Below are experts of layer 7 (counted from 0) of a mixture-of-experts language model. Rows are named router (the router's row for the expert), gate (a neuron's input weights, with its number), up (a neuron's input weights, with its number) and show model dimensions 0-255. Each number is 200 + 30 x the weight over its row's rms, rounded and kept within 0 to 999.
After each expert's rows: "mostly gets" lists some tokens that are sent to it at least half of the time. This comes from a sample of Wikipedia text that the model never trained on.

# expert 7
router,187,198,204,216,194,241,220,165,221,186,264,224,187,238,179,168,198,205,213,216,171,170,180,167,174,167,251,215,202,253,249,205,216,181,191,239,171,194,172,240,232,216,216,167,207,189,182,174,157,220,176,222,206,185,221,169,192,166,178,198,161,223,250,180,146,186,215,192,187,208,189,201,142,161,252,144,183,221,197,179,186,199,211,211,198,190,253,203,158,141,208,213,236,218,211,160,145,122,264,223,178,182,243,186,255,203,202,214,222,203,167,203,190,172,228,194,212,174,179,196,195,225,218,135,190,196,226,217,178,201,200,192,239,192,195,235,138,133,238,210,190,180,218,221,171,224,198,185,232,193,174,170,97,182,244,280,183,210,227,172,176,224,200,167,187,232,182,216,180,178,180,182,190,223,224,204,234,203,193,201,216,243,190,216,191,196,193,173,267,215,223,110,241,220,187,244,203,203,188,213,191,175,209,181,179,230,231,180,202,268,236,169,164,167,219,151,174,157,165,203,202,191,173,205,201,206,196,168,182,178,211,164,145,223,223,184,234,178,127,170,192,226,181,221,255,259,211,154,213,162,197,270,202,207,246,171
gate4,204,180,145,221,213,215,232,214,231,189,218,207,226,141,173,199,163,216,184,224,180,201,225,212,205,199,234,222,179,185,173,219,179,163,179,256,198,177,210,191,202,155,210,186,167,172,246,180,203,180,147,206,218,139,233,261,146,202,222,206,263,220,258,193,180,198,221,238,170,163,199,232,212,160,198,175,179,173,218,198,283,214,181,249,223,184,173,193,225,213,218,185,192,231,173,182,224,180,206,190,256,183,164,211,219,227,216,234,192,202,188,179,223,225,228,221,174,182,207,202,221,249,215,209,199,192,215,157,217,210,191,146,208,193,219,171,202,268,210,251,132,165,212,180,228,172,205,200,179,254,190,206,136,215,176,182,137,192,216,215,206,229,235,215,191,224,271,169,239,216,212,232,237,185,185,231,141,198,225,254,206,225,211,166,255,202,240,215,212,197,197,201,180,195,219,201,247,181,217,162,215,167,199,185,238,181,230,287,164,216,246,197,218,192,198,215,236,237,275,201,205,164,156,180,225,199,217,218,187,222,242,215,235,168,193,209,250,237,250,243,191,275,231,144,195,224,230,239,218,237,131,172,240,215,199,156
up4,183,197,197,165,234,162,176,139,200,222,199,200,221,223,186,210,218,208,209,200,196,236,172,147,193,231,247,231,221,138,193,215,216,191,276,203,159,208,175,209,180,196,230,236,216,187,137,212,224,221,187,242,260,227,243,213,215,150,202,232,172,176,202,187,212,188,194,183,188,155,207,244,192,189,236,239,176,213,190,259,155,189,231,204,238,133,182,201,249,228,184,174,225,219,164,191,234,229,186,180,168,197,147,228,196,252,203,229,250,182,149,209,213,223,182,250,168,224,194,190,171,132,199,199,177,177,211,213,197,156,212,162,175,253,212,235,275,247,205,228,158,188,172,185,194,243,237,192,187,201,209,188,168,186,191,202,168,227,142,196,196,186,236,190,209,196,141,199,201,170,213,209,120,156,252,201,200,237,174,252,225,167,187,224,216,186,225,195,179,239,214,210,168,173,171,185,228,241,182,194,256,212,212,221,197,217,209,162,163,212,136,202,175,236,186,193,160,149,219,257,203,171,211,201,203,195,239,169,211,256,241,232,281,196,197,198,202,175,200,164,193,192,229,271,184,222,182,186,165,230,239,203,229,218,268,209
mostly gets: " was", " were", " also", " who", " is", " he"

# expert 1
router,179,194,201,216,218,212,189,239,193,211,172,263,218,208,179,253,200,218,174,203,243,179,223,249,138,231,200,192,212,204,231,191,243,176,185,231,160,210,175,226,222,198,254,170,190,214,168,202,158,253,210,213,228,145,230,216,172,178,199,243,195,160,161,225,181,198,172,179,189,199,218,193,217,176,158,224,217,212,159,230,193,184,181,229,172,147,201,194,201,212,181,227,189,225,189,225,288,190,220,232,176,214,194,175,212,198,217,257,207,257,177,194,248,182,195,232,185,181,158,245,193,162,203,227,131,277,226,206,230,207,207,212,204,198,223,247,244,237,207,230,214,195,189,212,214,192,163,203,219,209,203,163,226,229,153,235,210,170,110,202,240,162,195,216,194,237,159,205,174,266,196,190,215,176,237,243,233,242,234,215,176,285,174,168,146,169,220,210,237,147,201,177,215,170,203,193,176,200,243,202,218,220,223,214,207,196,138,211,183,206,165,212,153,185,224,234,144,194,219,207,202,227,254,221,213,187,203,214,225,212,199,155,177,171,183,179,195,177,172,179,161,286,191,137,204,259,225,220,240,161,153,229,175,205,192,143
gate6,209,230,153,169,202,191,181,196,178,261,242,186,222,242,230,177,214,117,180,176,206,160,226,159,196,236,147,211,163,192,181,167,205,201,158,189,169,197,206,190,222,284,202,186,274,226,183,189,252,210,204,199,233,250,130,244,189,192,218,168,239,193,181,194,241,184,210,175,216,152,227,191,211,194,157,191,187,168,226,201,193,173,235,228,186,175,220,209,153,209,223,172,121,201,214,196,232,168,183,213,212,176,256,198,171,206,169,247,215,221,277,196,174,215,185,222,206,241,222,172,203,228,223,180,156,190,165,195,211,163,193,183,215,139,201,146,233,164,231,205,231,190,204,191,240,177,179,172,234,173,244,255,213,205,193,161,246,224,118,205,169,244,160,181,164,183,206,147,191,179,211,205,205,188,214,224,220,226,232,178,190,170,199,195,248,219,192,184,173,232,197,208,183,201,151,271,184,196,196,216,203,197,211,175,213,204,180,196,172,199,168,212,194,195,195,151,241,222,210,257,214,163,171,216,151,155,196,161,207,237,141,252,146,165,196,181,185,167,226,200,193,241,192,237,149,223,174,220,240,179,216,166,178,150,156,225
up6,143,235,170,149,181,149,224,185,200,220,166,178,191,197,143,156,227,137,159,196,185,210,209,181,195,203,241,177,212,148,194,263,203,197,189,190,170,184,172,168,210,206,192,193,254,299,234,168,188,216,175,172,185,174,143,209,245,181,230,135,186,206,229,242,209,251,200,173,219,171,181,185,222,167,178,209,245,130,271,224,127,197,204,216,188,192,197,161,203,236,187,201,227,198,259,185,169,214,227,221,169,174,190,192,257,213,194,201,224,193,206,213,276,189,241,215,175,234,221,183,224,238,221,259,200,213,213,218,202,189,233,196,129,223,157,209,212,205,124,167,216,203,209,142,207,168,225,240,216,177,233,199,205,258,208,173,229,234,155,205,225,182,205,160,146,202,202,167,244,193,188,216,179,187,256,159,198,207,217,175,202,261,127,149,223,234,215,231,216,247,179,206,228,226,191,162,205,177,211,242,212,227,202,176,200,208,214,193,192,206,223,199,167,194,194,199,192,197,197,223,221,153,212,213,180,234,197,210,169,244,170,163,193,185,272,178,226,235,197,188,171,200,220,182,160,168,221,252,191,192,178,218,195,187,220,201
mostly gets: " sq", " km", " mm", " lb", "″E", " Och"

# expert 2
router,208,215,214,209,217,194,106,250,225,200,229,191,191,271,188,184,196,170,178,141,187,194,152,187,196,193,206,194,189,204,230,199,205,250,178,194,213,227,125,204,220,236,178,123,215,189,250,109,135,225,183,183,201,212,179,213,161,213,201,136,212,146,170,231,191,166,222,191,194,218,178,211,208,124,181,122,168,246,191,200,209,194,212,247,180,209,188,192,236,200,206,181,185,222,195,168,183,219,231,171,176,235,185,223,203,200,159,171,193,167,211,183,206,196,142,218,223,167,252,187,158,296,194,197,212,173,182,189,186,159,222,227,200,159,169,190,232,199,192,201,229,186,190,185,233,202,228,210,202,192,251,182,192,209,166,177,214,202,268,194,162,210,149,195,209,207,237,253,250,243,267,163,185,169,205,207,272,177,253,185,214,223,204,181,206,220,235,207,220,216,207,191,225,228,193,178,169,196,200,184,182,188,159,152,135,236,231,211,161,184,203,238,192,190,226,234,219,258,167,210,183,184,228,223,226,242,184,187,259,193,148,167,205,184,220,165,213,233,209,186,180,210,208,149,237,174,221,220,244,188,213,213,213,223,216,177
gate4,227,215,185,216,204,179,220,206,178,240,161,160,191,214,181,189,223,185,212,182,264,112,241,203,169,209,151,185,219,237,182,202,215,183,141,193,131,162,152,267,215,189,214,168,211,259,217,178,214,257,218,233,193,193,194,215,234,198,207,234,202,206,154,198,179,148,181,224,221,248,180,199,205,172,168,196,145,183,198,176,219,215,207,198,223,180,210,201,251,216,190,168,174,141,176,214,181,152,160,168,227,261,204,213,247,185,133,211,196,198,223,188,187,187,173,191,228,158,183,241,207,176,229,187,165,197,191,200,158,152,240,202,217,170,190,266,250,263,220,257,260,174,192,183,231,186,139,157,192,235,204,222,195,262,183,253,185,187,160,159,186,197,240,261,192,231,253,215,236,206,182,203,212,154,186,254,205,226,206,215,146,243,196,211,198,208,233,245,174,189,164,176,178,254,224,205,228,196,170,213,229,279,223,223,203,174,203,171,190,189,177,163,210,237,217,213,227,197,218,210,223,228,184,227,128,224,176,181,226,232,213,222,197,203,207,202,182,222,204,192,181,248,215,219,197,196,229,206,268,195,200,181,170,173,163,173
up4,221,185,222,189,247,246,199,218,179,155,210,154,179,177,185,196,216,243,180,168,151,175,164,253,180,184,215,228,178,181,221,227,223,216,148,173,208,163,165,258,151,180,233,199,208,199,189,180,135,160,238,185,205,196,164,201,198,201,168,157,180,192,186,220,219,196,196,187,211,218,138,282,193,203,250,191,219,181,186,159,185,253,201,168,197,216,162,188,245,202,158,182,207,190,214,245,203,180,220,144,244,222,227,240,187,195,234,188,202,163,194,195,240,233,235,187,168,194,196,154,232,236,236,238,167,148,231,183,196,204,188,161,206,147,157,226,281,214,202,192,203,238,207,237,190,164,212,217,187,215,178,232,198,262,194,162,223,221,214,215,192,215,204,256,204,145,164,205,260,203,224,226,219,187,218,223,209,272,207,225,146,180,253,205,159,188,231,268,235,139,189,227,204,216,194,210,201,257,206,203,221,185,227,210,219,172,146,219,156,169,205,197,262,197,148,207,226,164,163,196,238,136,196,254,214,180,240,212,193,213,213,215,202,175,151,200,222,203,159,220,268,223,216,202,253,186,180,243,203,173,184,214,188,203,183,181
mostly gets: " Richard", " William", " Robert", " James", " John", " David"

# expert 10
router,175,218,207,176,217,202,191,181,180,198,204,216,182,204,180,165,189,184,223,232,201,204,192,162,184,191,167,186,221,237,211,200,210,240,225,198,171,187,199,242,146,193,185,197,212,169,186,210,165,225,219,180,182,181,172,97,191,196,137,187,186,188,210,183,218,217,254,145,168,178,226,211,199,203,205,264,211,277,199,158,230,193,242,201,222,162,231,224,161,150,193,194,192,192,217,190,189,199,170,265,219,183,173,190,201,219,195,190,257,203,242,244,186,179,164,205,183,125,149,183,201,206,221,194,217,166,209,232,167,176,236,270,116,196,201,197,186,220,209,228,201,242,212,225,223,233,193,209,140,188,178,208,136,213,254,206,232,115,165,204,185,237,172,178,208,219,189,192,190,189,238,171,164,148,197,201,222,257,217,161,179,186,243,177,198,243,177,234,212,223,178,210,195,183,139,174,158,217,175,183,173,185,179,143,160,236,159,240,142,236,175,139,250,252,194,235,209,205,118,239,233,189,215,209,190,195,188,180,162,153,200,189,202,194,176,150,208,228,185,185,154,168,161,203,208,185,193,227,241,173,233,196,165,228,182,179
gate1,220,239,155,165,158,155,266,166,243,211,235,188,187,196,222,203,173,202,225,176,202,228,131,197,199,206,234,184,224,187,235,234,225,185,204,233,209,285,242,218,203,230,176,179,140,189,258,222,223,232,197,191,143,183,195,253,179,169,155,199,195,220,216,158,188,221,170,243,168,207,249,227,255,163,219,165,271,271,211,212,250,208,197,192,189,191,173,206,233,187,223,233,198,224,229,152,236,158,167,266,172,153,171,187,220,225,251,219,217,196,211,234,225,229,166,207,195,202,198,280,199,177,167,210,199,164,221,226,194,208,242,218,177,171,169,196,207,180,231,237,225,200,193,218,204,201,195,233,181,212,169,227,196,187,171,199,154,204,239,215,163,200,217,182,224,184,214,185,220,178,213,175,203,211,212,200,244,164,195,212,230,224,218,225,190,222,169,218,187,207,144,223,187,165,215,140,186,175,190,122,144,190,202,135,130,224,237,188,177,214,200,220,207,176,201,164,248,182,204,202,225,136,167,230,213,207,188,130,183,179,180,233,204,220,204,188,219,158,204,207,220,207,243,234,205,200,221,234,174,220,264,202,122,203,182,196
up1,213,192,196,193,245,224,186,235,140,262,213,239,204,210,236,181,167,211,231,211,181,171,257,200,220,214,139,243,208,169,185,174,239,172,217,241,177,161,169,131,169,174,244,152,187,209,204,223,180,213,231,207,200,176,218,225,190,209,235,175,184,237,186,198,223,152,194,259,250,169,213,176,184,223,196,172,209,142,126,163,186,184,224,214,237,204,185,171,176,243,223,204,194,170,160,199,239,221,183,156,209,211,164,132,180,267,198,212,179,277,194,174,139,185,167,150,229,189,199,231,185,225,209,189,184,192,186,187,185,166,204,181,226,230,260,222,180,207,227,173,214,210,176,210,136,216,177,179,187,224,193,202,228,246,202,157,221,163,232,169,177,293,208,209,182,233,195,216,204,210,261,214,161,209,141,145,202,221,145,229,222,242,147,190,171,187,207,185,199,204,234,215,237,206,210,184,240,232,185,189,179,181,162,211,212,184,163,172,202,203,198,218,157,189,259,240,173,168,249,231,185,212,260,145,223,224,173,185,178,266,239,224,175,208,231,220,187,228,237,187,160,226,185,199,177,188,225,233,193,192,182,224,215,205,183,186
mostly gets: " (", "In", "(", "born", "On", " In"

# expert 8
router,213,166,199,165,204,182,177,239,292,174,204,220,215,241,198,208,199,197,201,185,156,173,202,143,176,248,169,210,206,181,224,217,208,256,209,271,189,213,165,221,224,221,248,131,210,183,154,165,154,242,216,185,211,213,141,186,189,209,187,163,236,188,190,264,242,142,194,172,223,203,225,151,212,183,173,200,185,186,188,228,192,156,245,205,159,168,187,212,236,211,186,185,202,202,193,188,198,122,209,190,169,224,182,219,186,212,195,248,212,184,196,214,156,179,165,187,192,169,200,206,187,242,130,172,173,234,175,210,221,210,223,191,187,155,201,198,169,210,268,224,234,227,218,239,232,236,211,178,202,209,196,186,168,205,231,178,237,155,165,204,150,203,175,175,211,178,176,158,152,228,211,217,161,203,184,216,184,229,266,185,195,186,167,194,181,224,203,262,242,190,198,182,152,215,233,227,138,211,253,153,239,165,219,235,159,204,147,238,214,198,265,178,208,238,199,245,213,176,177,243,193,175,242,233,152,157,215,229,189,237,162,189,179,187,212,153,234,211,169,187,132,244,193,249,181,193,187,201,171,184,256,196,218,182,201,218
gate2,183,188,194,236,155,158,199,193,216,177,203,204,187,175,212,256,206,194,172,230,237,182,209,189,243,162,220,161,175,165,229,204,213,207,192,186,182,188,127,225,209,224,238,191,215,225,208,175,195,225,238,192,239,224,207,171,162,148,154,171,209,182,182,191,219,148,186,206,181,156,197,175,241,211,152,211,213,214,139,180,202,222,187,165,143,184,151,214,223,183,212,200,230,229,159,202,195,193,185,230,211,185,182,237,194,197,202,187,193,251,159,221,181,227,228,159,151,232,198,197,223,201,265,197,167,256,179,193,231,206,177,163,196,161,191,229,192,233,217,164,206,214,198,196,165,150,201,228,200,230,203,210,230,233,207,160,185,234,165,152,204,216,201,157,239,210,187,216,151,215,187,198,232,175,200,221,248,158,224,113,149,263,293,169,150,130,248,198,223,207,217,185,201,165,206,178,243,192,199,247,231,198,214,238,255,191,160,212,153,224,238,203,237,202,220,215,256,162,186,168,180,240,176,201,167,159,186,174,200,190,142,205,207,174,137,183,163,265,148,202,225,223,236,167,191,212,191,230,229,242,187,166,197,199,141,165
up2,219,211,227,171,237,235,236,162,221,212,234,228,189,210,185,194,165,214,197,135,182,135,232,222,217,225,201,156,200,160,262,215,180,168,205,202,189,180,193,234,183,185,183,210,217,189,177,195,234,165,206,238,223,214,139,193,190,205,167,240,205,191,223,137,270,197,176,177,259,246,197,268,200,181,225,209,228,189,206,170,225,236,201,200,200,194,171,199,217,230,248,131,134,211,206,185,206,167,216,148,282,194,219,215,124,225,218,177,144,173,179,135,200,237,184,171,242,171,202,152,152,215,145,168,216,183,191,253,137,210,184,277,229,206,196,167,190,185,184,187,167,189,139,230,222,213,230,206,188,184,171,223,246,174,184,200,244,196,221,173,182,183,179,196,201,167,159,223,195,214,207,171,201,184,183,172,253,157,170,177,190,192,186,210,237,223,237,224,185,147,189,203,179,167,181,202,214,147,187,203,209,254,183,213,209,212,238,198,175,204,234,165,215,223,173,241,173,233,163,216,199,182,208,171,172,206,217,225,208,209,185,243,230,226,138,213,238,180,175,200,190,220,213,154,221,232,135,133,228,183,225,215,167,171,221,227
mostly gets: " |\n", ".\n\n", "\n", ".\n", "==\n", ")\n"

# expert 5
router,174,231,240,225,230,198,199,200,203,180,272,183,194,213,201,173,154,200,179,209,186,178,195,228,193,195,194,195,183,234,228,188,177,206,217,234,219,174,132,203,155,254,209,205,241,196,198,157,113,166,158,213,183,190,175,212,221,176,128,203,245,262,215,275,194,209,252,171,208,225,211,193,161,189,211,196,213,222,249,213,231,228,221,226,211,201,188,264,230,242,185,187,159,203,173,211,155,198,235,169,213,211,167,197,198,170,206,184,193,214,222,188,152,176,227,205,176,208,169,181,140,188,185,252,213,197,194,207,226,191,193,229,166,213,158,184,184,185,208,178,183,217,207,204,213,196,241,176,167,182,166,207,153,217,211,285,183,169,192,189,176,257,230,214,147,269,260,197,240,189,225,158,180,226,231,228,200,186,200,247,190,178,167,175,181,194,192,246,172,191,192,200,239,209,189,219,198,235,268,237,221,269,157,223,180,241,196,205,194,239,230,142,226,241,189,196,233,235,213,185,209,192,231,190,203,217,218,162,193,188,261,221,92,203,221,150,273,226,222,254,222,209,185,249,231,220,198,175,202,193,171,231,191,200,181,215
gate31,199,231,201,256,245,189,166,211,174,179,207,163,140,199,223,196,113,155,169,239,186,220,234,150,256,183,218,219,218,216,172,204,231,264,202,210,240,226,185,240,197,250,176,177,227,179,238,199,189,224,159,209,199,214,210,190,204,184,239,210,203,237,178,186,193,148,246,143,168,249,184,197,176,226,194,203,212,195,146,229,202,195,192,157,191,145,185,218,222,183,170,209,201,147,199,214,195,153,175,239,189,267,209,221,181,219,202,214,211,152,208,189,210,173,246,138,173,219,254,181,207,197,199,181,150,203,208,208,175,229,190,178,222,210,224,184,198,211,197,234,185,191,220,197,185,200,250,213,252,148,195,216,196,185,214,254,245,178,221,197,158,208,161,248,189,194,177,232,174,138,195,171,249,190,205,187,221,193,205,198,208,214,202,162,236,190,202,201,153,180,199,254,186,184,250,146,248,174,197,191,244,168,191,170,192,203,194,203,134,192,304,210,228,218,247,184,162,197,182,178,195,227,186,153,224,210,203,208,250,216,231,174,236,168,191,250,263,264,192,172,219,161,231,187,148,167,211,242,233,222,221,210,183,200,247,149
up31,210,183,171,215,190,219,199,230,217,183,202,215,219,202,236,224,190,268,197,271,212,180,123,231,210,180,228,217,222,211,175,266,196,238,240,187,172,209,217,210,194,230,193,202,216,187,230,187,233,200,250,198,193,222,192,198,193,184,118,195,187,246,194,174,181,188,188,241,195,226,217,213,144,204,210,171,229,211,182,179,169,172,256,188,151,192,187,200,202,205,223,184,252,170,132,195,156,231,215,150,197,251,195,211,187,237,226,235,211,292,182,157,227,200,205,165,181,211,250,210,148,186,245,196,206,202,218,225,243,177,183,200,194,242,173,186,230,201,189,183,242,231,231,170,214,162,166,191,215,233,248,216,178,211,182,208,153,163,228,203,247,192,216,191,183,192,206,219,208,141,169,195,158,172,216,208,195,177,211,186,163,188,140,169,194,280,157,178,166,151,208,153,162,206,113,231,188,203,275,246,223,187,212,232,169,176,240,172,227,177,202,177,180,218,172,230,247,166,228,178,243,157,190,178,198,184,122,233,274,197,186,186,207,220,227,193,133,176,223,214,208,230,239,192,194,202,209,222,178,207,228,178,179,217,226,218
mostly gets: " used", " took", " due", " announced", " out", " won"

# expert 9
router,198,180,158,233,227,191,226,224,182,180,208,208,153,210,196,190,201,197,169,250,187,257,233,194,205,215,176,235,228,203,221,147,225,204,214,197,204,126,191,209,158,233,202,170,197,147,222,196,203,174,182,148,125,188,201,165,163,198,225,158,215,135,223,167,244,222,211,215,204,243,273,158,98,207,246,171,163,198,124,223,222,181,210,176,174,232,209,234,151,179,221,203,236,198,233,189,156,234,224,181,206,227,179,212,145,204,180,210,201,191,170,176,259,177,84,219,221,198,170,159,202,209,209,222,180,193,203,187,220,201,211,167,225,232,182,190,163,179,246,212,196,171,190,175,170,191,215,199,208,238,226,219,195,228,144,240,188,222,178,257,230,192,183,221,214,231,240,203,213,288,258,221,217,193,184,195,180,143,188,192,243,214,219,190,147,158,254,195,206,161,245,241,161,206,217,197,197,231,228,214,191,237,207,221,224,214,182,231,203,208,236,182,176,238,219,206,232,213,186,227,209,191,157,199,176,224,201,173,216,181,232,181,218,212,196,219,242,217,183,166,215,223,151,242,200,202,226,192,174,243,164,215,145,192,213,156
gate6,194,241,179,178,249,220,267,227,175,181,254,214,198,225,212,187,174,225,218,166,174,199,232,138,248,202,194,146,165,180,248,209,233,184,170,234,119,209,187,204,159,220,168,207,206,203,176,186,225,242,227,206,174,183,207,154,189,199,198,239,185,219,187,183,232,219,241,209,218,186,227,215,166,181,206,224,219,192,192,218,176,184,249,224,230,133,179,211,184,151,213,232,219,215,190,197,230,233,176,185,208,186,220,223,199,125,189,217,194,196,196,224,174,206,178,240,223,298,177,215,262,247,245,166,202,229,180,239,175,232,177,204,184,218,208,197,210,233,222,156,199,291,210,202,188,195,216,159,236,148,227,236,214,178,154,251,186,276,157,200,175,241,163,188,185,180,173,142,201,201,230,190,229,191,198,230,200,205,234,213,206,277,168,176,198,180,218,174,170,195,199,193,115,218,244,194,206,138,175,216,202,189,184,142,143,228,199,200,174,176,195,157,172,209,218,197,151,197,204,202,185,160,149,223,211,182,194,142,262,205,223,185,217,231,244,183,171,236,237,223,199,199,218,179,200,211,207,193,218,219,217,215,170,227,246,227
up6,261,204,199,203,170,267,223,191,197,181,178,181,191,168,196,241,208,202,177,165,181,228,242,212,196,157,183,206,212,176,211,172,167,184,233,239,169,215,176,156,195,137,186,250,216,199,213,205,204,184,242,227,222,216,173,193,203,256,211,220,161,201,169,232,210,179,224,236,233,132,140,244,254,182,220,238,137,234,203,222,254,184,194,183,200,200,223,217,169,177,184,209,252,253,145,182,183,223,242,178,246,204,192,160,158,186,225,166,211,184,186,175,179,251,186,206,189,261,180,192,219,208,226,203,189,214,228,151,190,209,250,215,189,172,248,212,181,238,261,267,158,191,172,225,203,173,241,194,196,232,180,261,210,196,186,219,218,163,214,211,191,194,196,159,228,173,174,200,236,165,200,186,205,269,181,222,220,194,131,227,217,204,204,208,226,151,167,153,167,138,168,214,202,229,198,170,179,192,187,148,198,204,207,172,149,188,184,148,221,210,160,253,256,157,223,192,195,178,226,153,195,169,201,203,263,183,192,166,165,168,226,216,166,212,186,237,234,216,168,184,194,249,241,234,257,213,218,180,240,188,218,222,195,239,251,203
mostly gets: " Kh", " Kar", "š", "ž", "ş", "iy"

# expert 0
router,167,213,157,152,204,180,186,158,221,155,164,216,204,200,240,170,176,167,151,226,175,195,174,199,192,164,171,228,228,285,166,190,187,209,187,210,198,204,139,208,154,235,231,190,218,197,150,174,171,132,221,173,244,238,207,178,171,173,213,209,247,265,234,192,238,196,225,145,170,158,208,186,167,209,167,209,205,266,174,214,245,180,245,193,210,209,176,189,156,144,225,184,195,172,195,158,214,117,208,196,214,207,246,244,192,202,197,243,227,222,209,242,161,195,183,176,184,160,226,203,194,229,182,165,181,215,222,216,248,171,210,259,180,236,212,210,207,182,208,204,199,204,207,142,201,255,199,191,175,185,150,217,191,180,188,206,226,187,184,177,181,203,185,192,173,214,210,248,209,218,208,178,222,183,229,173,236,247,281,159,188,209,210,195,169,192,206,243,199,207,120,178,226,213,227,253,207,221,191,218,195,146,196,182,144,219,256,245,226,259,230,166,222,196,210,231,223,227,154,299,200,197,206,197,191,192,208,239,243,189,195,242,147,186,196,165,211,175,131,212,185,211,214,237,196,172,182,236,206,192,222,193,172,202,194,228
gate2,132,251,188,163,177,196,148,198,196,226,205,163,162,229,218,194,208,163,184,214,184,238,198,238,238,222,175,227,211,237,204,218,192,226,146,217,210,189,167,242,212,179,175,162,177,176,226,166,151,187,182,255,185,227,176,212,192,192,190,210,221,186,229,245,196,239,218,225,232,162,223,240,198,205,213,164,214,234,158,195,220,172,221,220,160,207,164,178,233,190,192,258,165,199,149,203,169,175,258,165,219,217,251,243,208,204,172,221,222,126,167,196,190,215,173,172,159,187,187,246,229,213,206,244,210,193,200,200,183,200,207,219,166,212,227,196,201,202,196,183,227,146,232,192,191,240,194,187,271,211,239,158,209,173,182,214,208,176,245,239,159,220,180,205,162,275,231,210,209,211,270,150,127,239,179,225,186,182,184,191,222,175,188,151,193,188,175,187,190,228,205,189,207,243,206,152,229,220,216,124,161,199,219,138,174,224,196,190,159,201,163,115,224,194,217,153,201,217,244,193,160,174,198,194,200,182,207,194,260,134,195,209,199,215,186,215,177,171,195,230,215,273,160,234,154,153,221,212,249,207,252,179,219,185,194,171
up2,165,249,223,223,175,236,167,217,169,211,173,209,190,218,198,208,274,212,223,219,201,223,187,241,176,185,221,194,220,199,210,214,146,235,163,205,233,213,217,166,270,160,174,202,174,180,234,209,191,216,217,224,172,222,166,169,190,221,172,231,200,178,194,188,196,207,230,241,209,212,215,204,244,232,236,146,184,195,177,233,231,179,195,190,179,208,208,157,249,158,229,217,209,196,192,189,182,225,237,216,261,223,268,232,189,221,162,241,204,127,162,144,185,221,161,202,190,158,168,159,209,225,223,219,225,184,203,182,202,149,178,226,173,149,237,217,182,180,202,164,206,124,188,210,197,212,193,198,238,201,203,225,195,197,226,187,161,201,210,168,157,220,183,209,163,209,231,207,215,179,244,186,187,214,190,238,225,241,151,225,224,156,150,174,181,201,206,223,138,237,237,152,202,210,202,175,232,220,248,157,240,187,241,218,197,179,180,208,67,219,152,157,231,237,222,195,198,242,177,189,220,180,170,248,198,160,202,222,233,178,184,216,233,180,154,246,208,170,153,261,230,187,200,196,177,161,281,212,227,166,211,217,193,195,211,157
mostly gets: ",", "),", "\",", ".,", "',", "°N"

# expert 3
router,158,133,189,222,199,223,229,210,194,200,206,246,221,218,178,179,212,197,215,160,177,272,187,190,177,216,162,210,204,199,202,162,203,215,165,219,175,187,219,259,207,216,183,208,236,157,170,161,190,139,240,183,184,176,160,163,220,191,185,200,179,208,246,227,267,226,199,249,201,218,249,152,144,190,146,143,266,225,221,244,218,201,247,239,222,200,210,248,215,165,213,223,261,199,134,184,171,203,194,237,215,175,202,274,178,205,152,242,241,205,153,214,210,195,152,184,217,225,165,178,198,222,154,192,171,186,158,218,183,209,157,198,137,249,220,215,171,215,163,270,190,213,197,182,287,201,246,202,176,189,267,186,198,254,190,186,255,143,192,202,178,227,169,165,177,212,188,220,232,206,203,189,231,222,171,193,192,199,234,161,218,161,178,186,207,254,210,223,213,214,221,200,171,243,198,199,211,182,208,168,216,190,196,191,210,169,210,211,235,134,185,189,203,198,190,149,152,205,192,221,208,216,216,205,233,203,202,143,201,179,234,138,175,202,271,209,238,227,179,199,162,199,234,227,177,217,181,207,196,224,193,258,195,206,219,224
gate6,144,223,168,194,221,187,192,189,133,213,212,221,212,158,179,230,188,181,189,191,231,212,168,232,178,191,148,186,154,137,238,192,219,213,242,190,219,206,221,207,217,170,243,264,177,218,209,165,159,210,190,199,212,154,275,185,285,227,180,202,187,203,160,197,205,202,194,196,172,173,227,193,186,231,226,185,194,220,149,187,194,188,249,155,224,275,199,196,226,229,184,223,189,180,199,147,214,236,183,220,162,270,197,184,201,160,197,208,232,205,187,232,168,229,182,239,200,238,189,150,232,159,181,194,185,191,226,164,172,206,190,197,206,240,162,233,224,190,237,297,197,172,162,176,201,178,210,150,194,132,177,101,225,194,203,194,212,211,195,149,215,197,242,219,241,199,200,210,150,198,178,182,203,167,139,208,210,204,204,211,226,207,274,186,177,215,210,293,175,168,147,203,189,192,173,235,172,232,227,187,217,192,210,184,165,163,222,181,211,217,159,135,217,194,255,232,243,210,174,202,206,210,179,192,179,176,148,192,147,196,206,179,229,238,218,236,178,203,160,219,206,200,180,194,214,198,178,176,163,196,140,226,219,196,225,180
up6,166,164,183,172,220,189,213,213,121,209,195,215,222,197,222,261,187,155,254,161,222,162,162,188,208,136,188,204,235,228,252,219,245,147,183,189,178,225,183,243,202,142,237,177,160,227,221,168,188,221,244,252,155,213,155,219,178,182,211,193,194,206,189,240,221,196,250,184,175,219,208,205,199,216,168,239,237,227,135,229,184,219,240,197,210,180,241,192,179,221,147,201,144,247,253,190,210,215,214,177,197,226,216,210,215,237,189,273,186,191,200,231,164,166,160,208,183,199,214,223,248,193,206,190,157,195,192,202,194,195,198,183,213,184,163,206,230,188,195,225,265,228,194,234,182,199,188,215,222,219,198,197,274,235,216,204,258,238,240,176,198,209,256,228,158,201,169,184,235,268,201,201,210,200,217,220,160,213,242,223,198,186,199,212,190,155,180,199,228,181,218,211,167,215,194,193,221,128,210,149,200,206,281,202,192,213,204,184,183,268,162,214,177,211,187,201,153,126,180,182,220,269,214,179,172,228,184,177,156,216,162,212,145,239,240,243,172,179,192,215,140,187,226,156,215,213,193,173,225,216,208,230,234,179,165,176
mostly gets: "201", "202", "199", "198", "197", " July"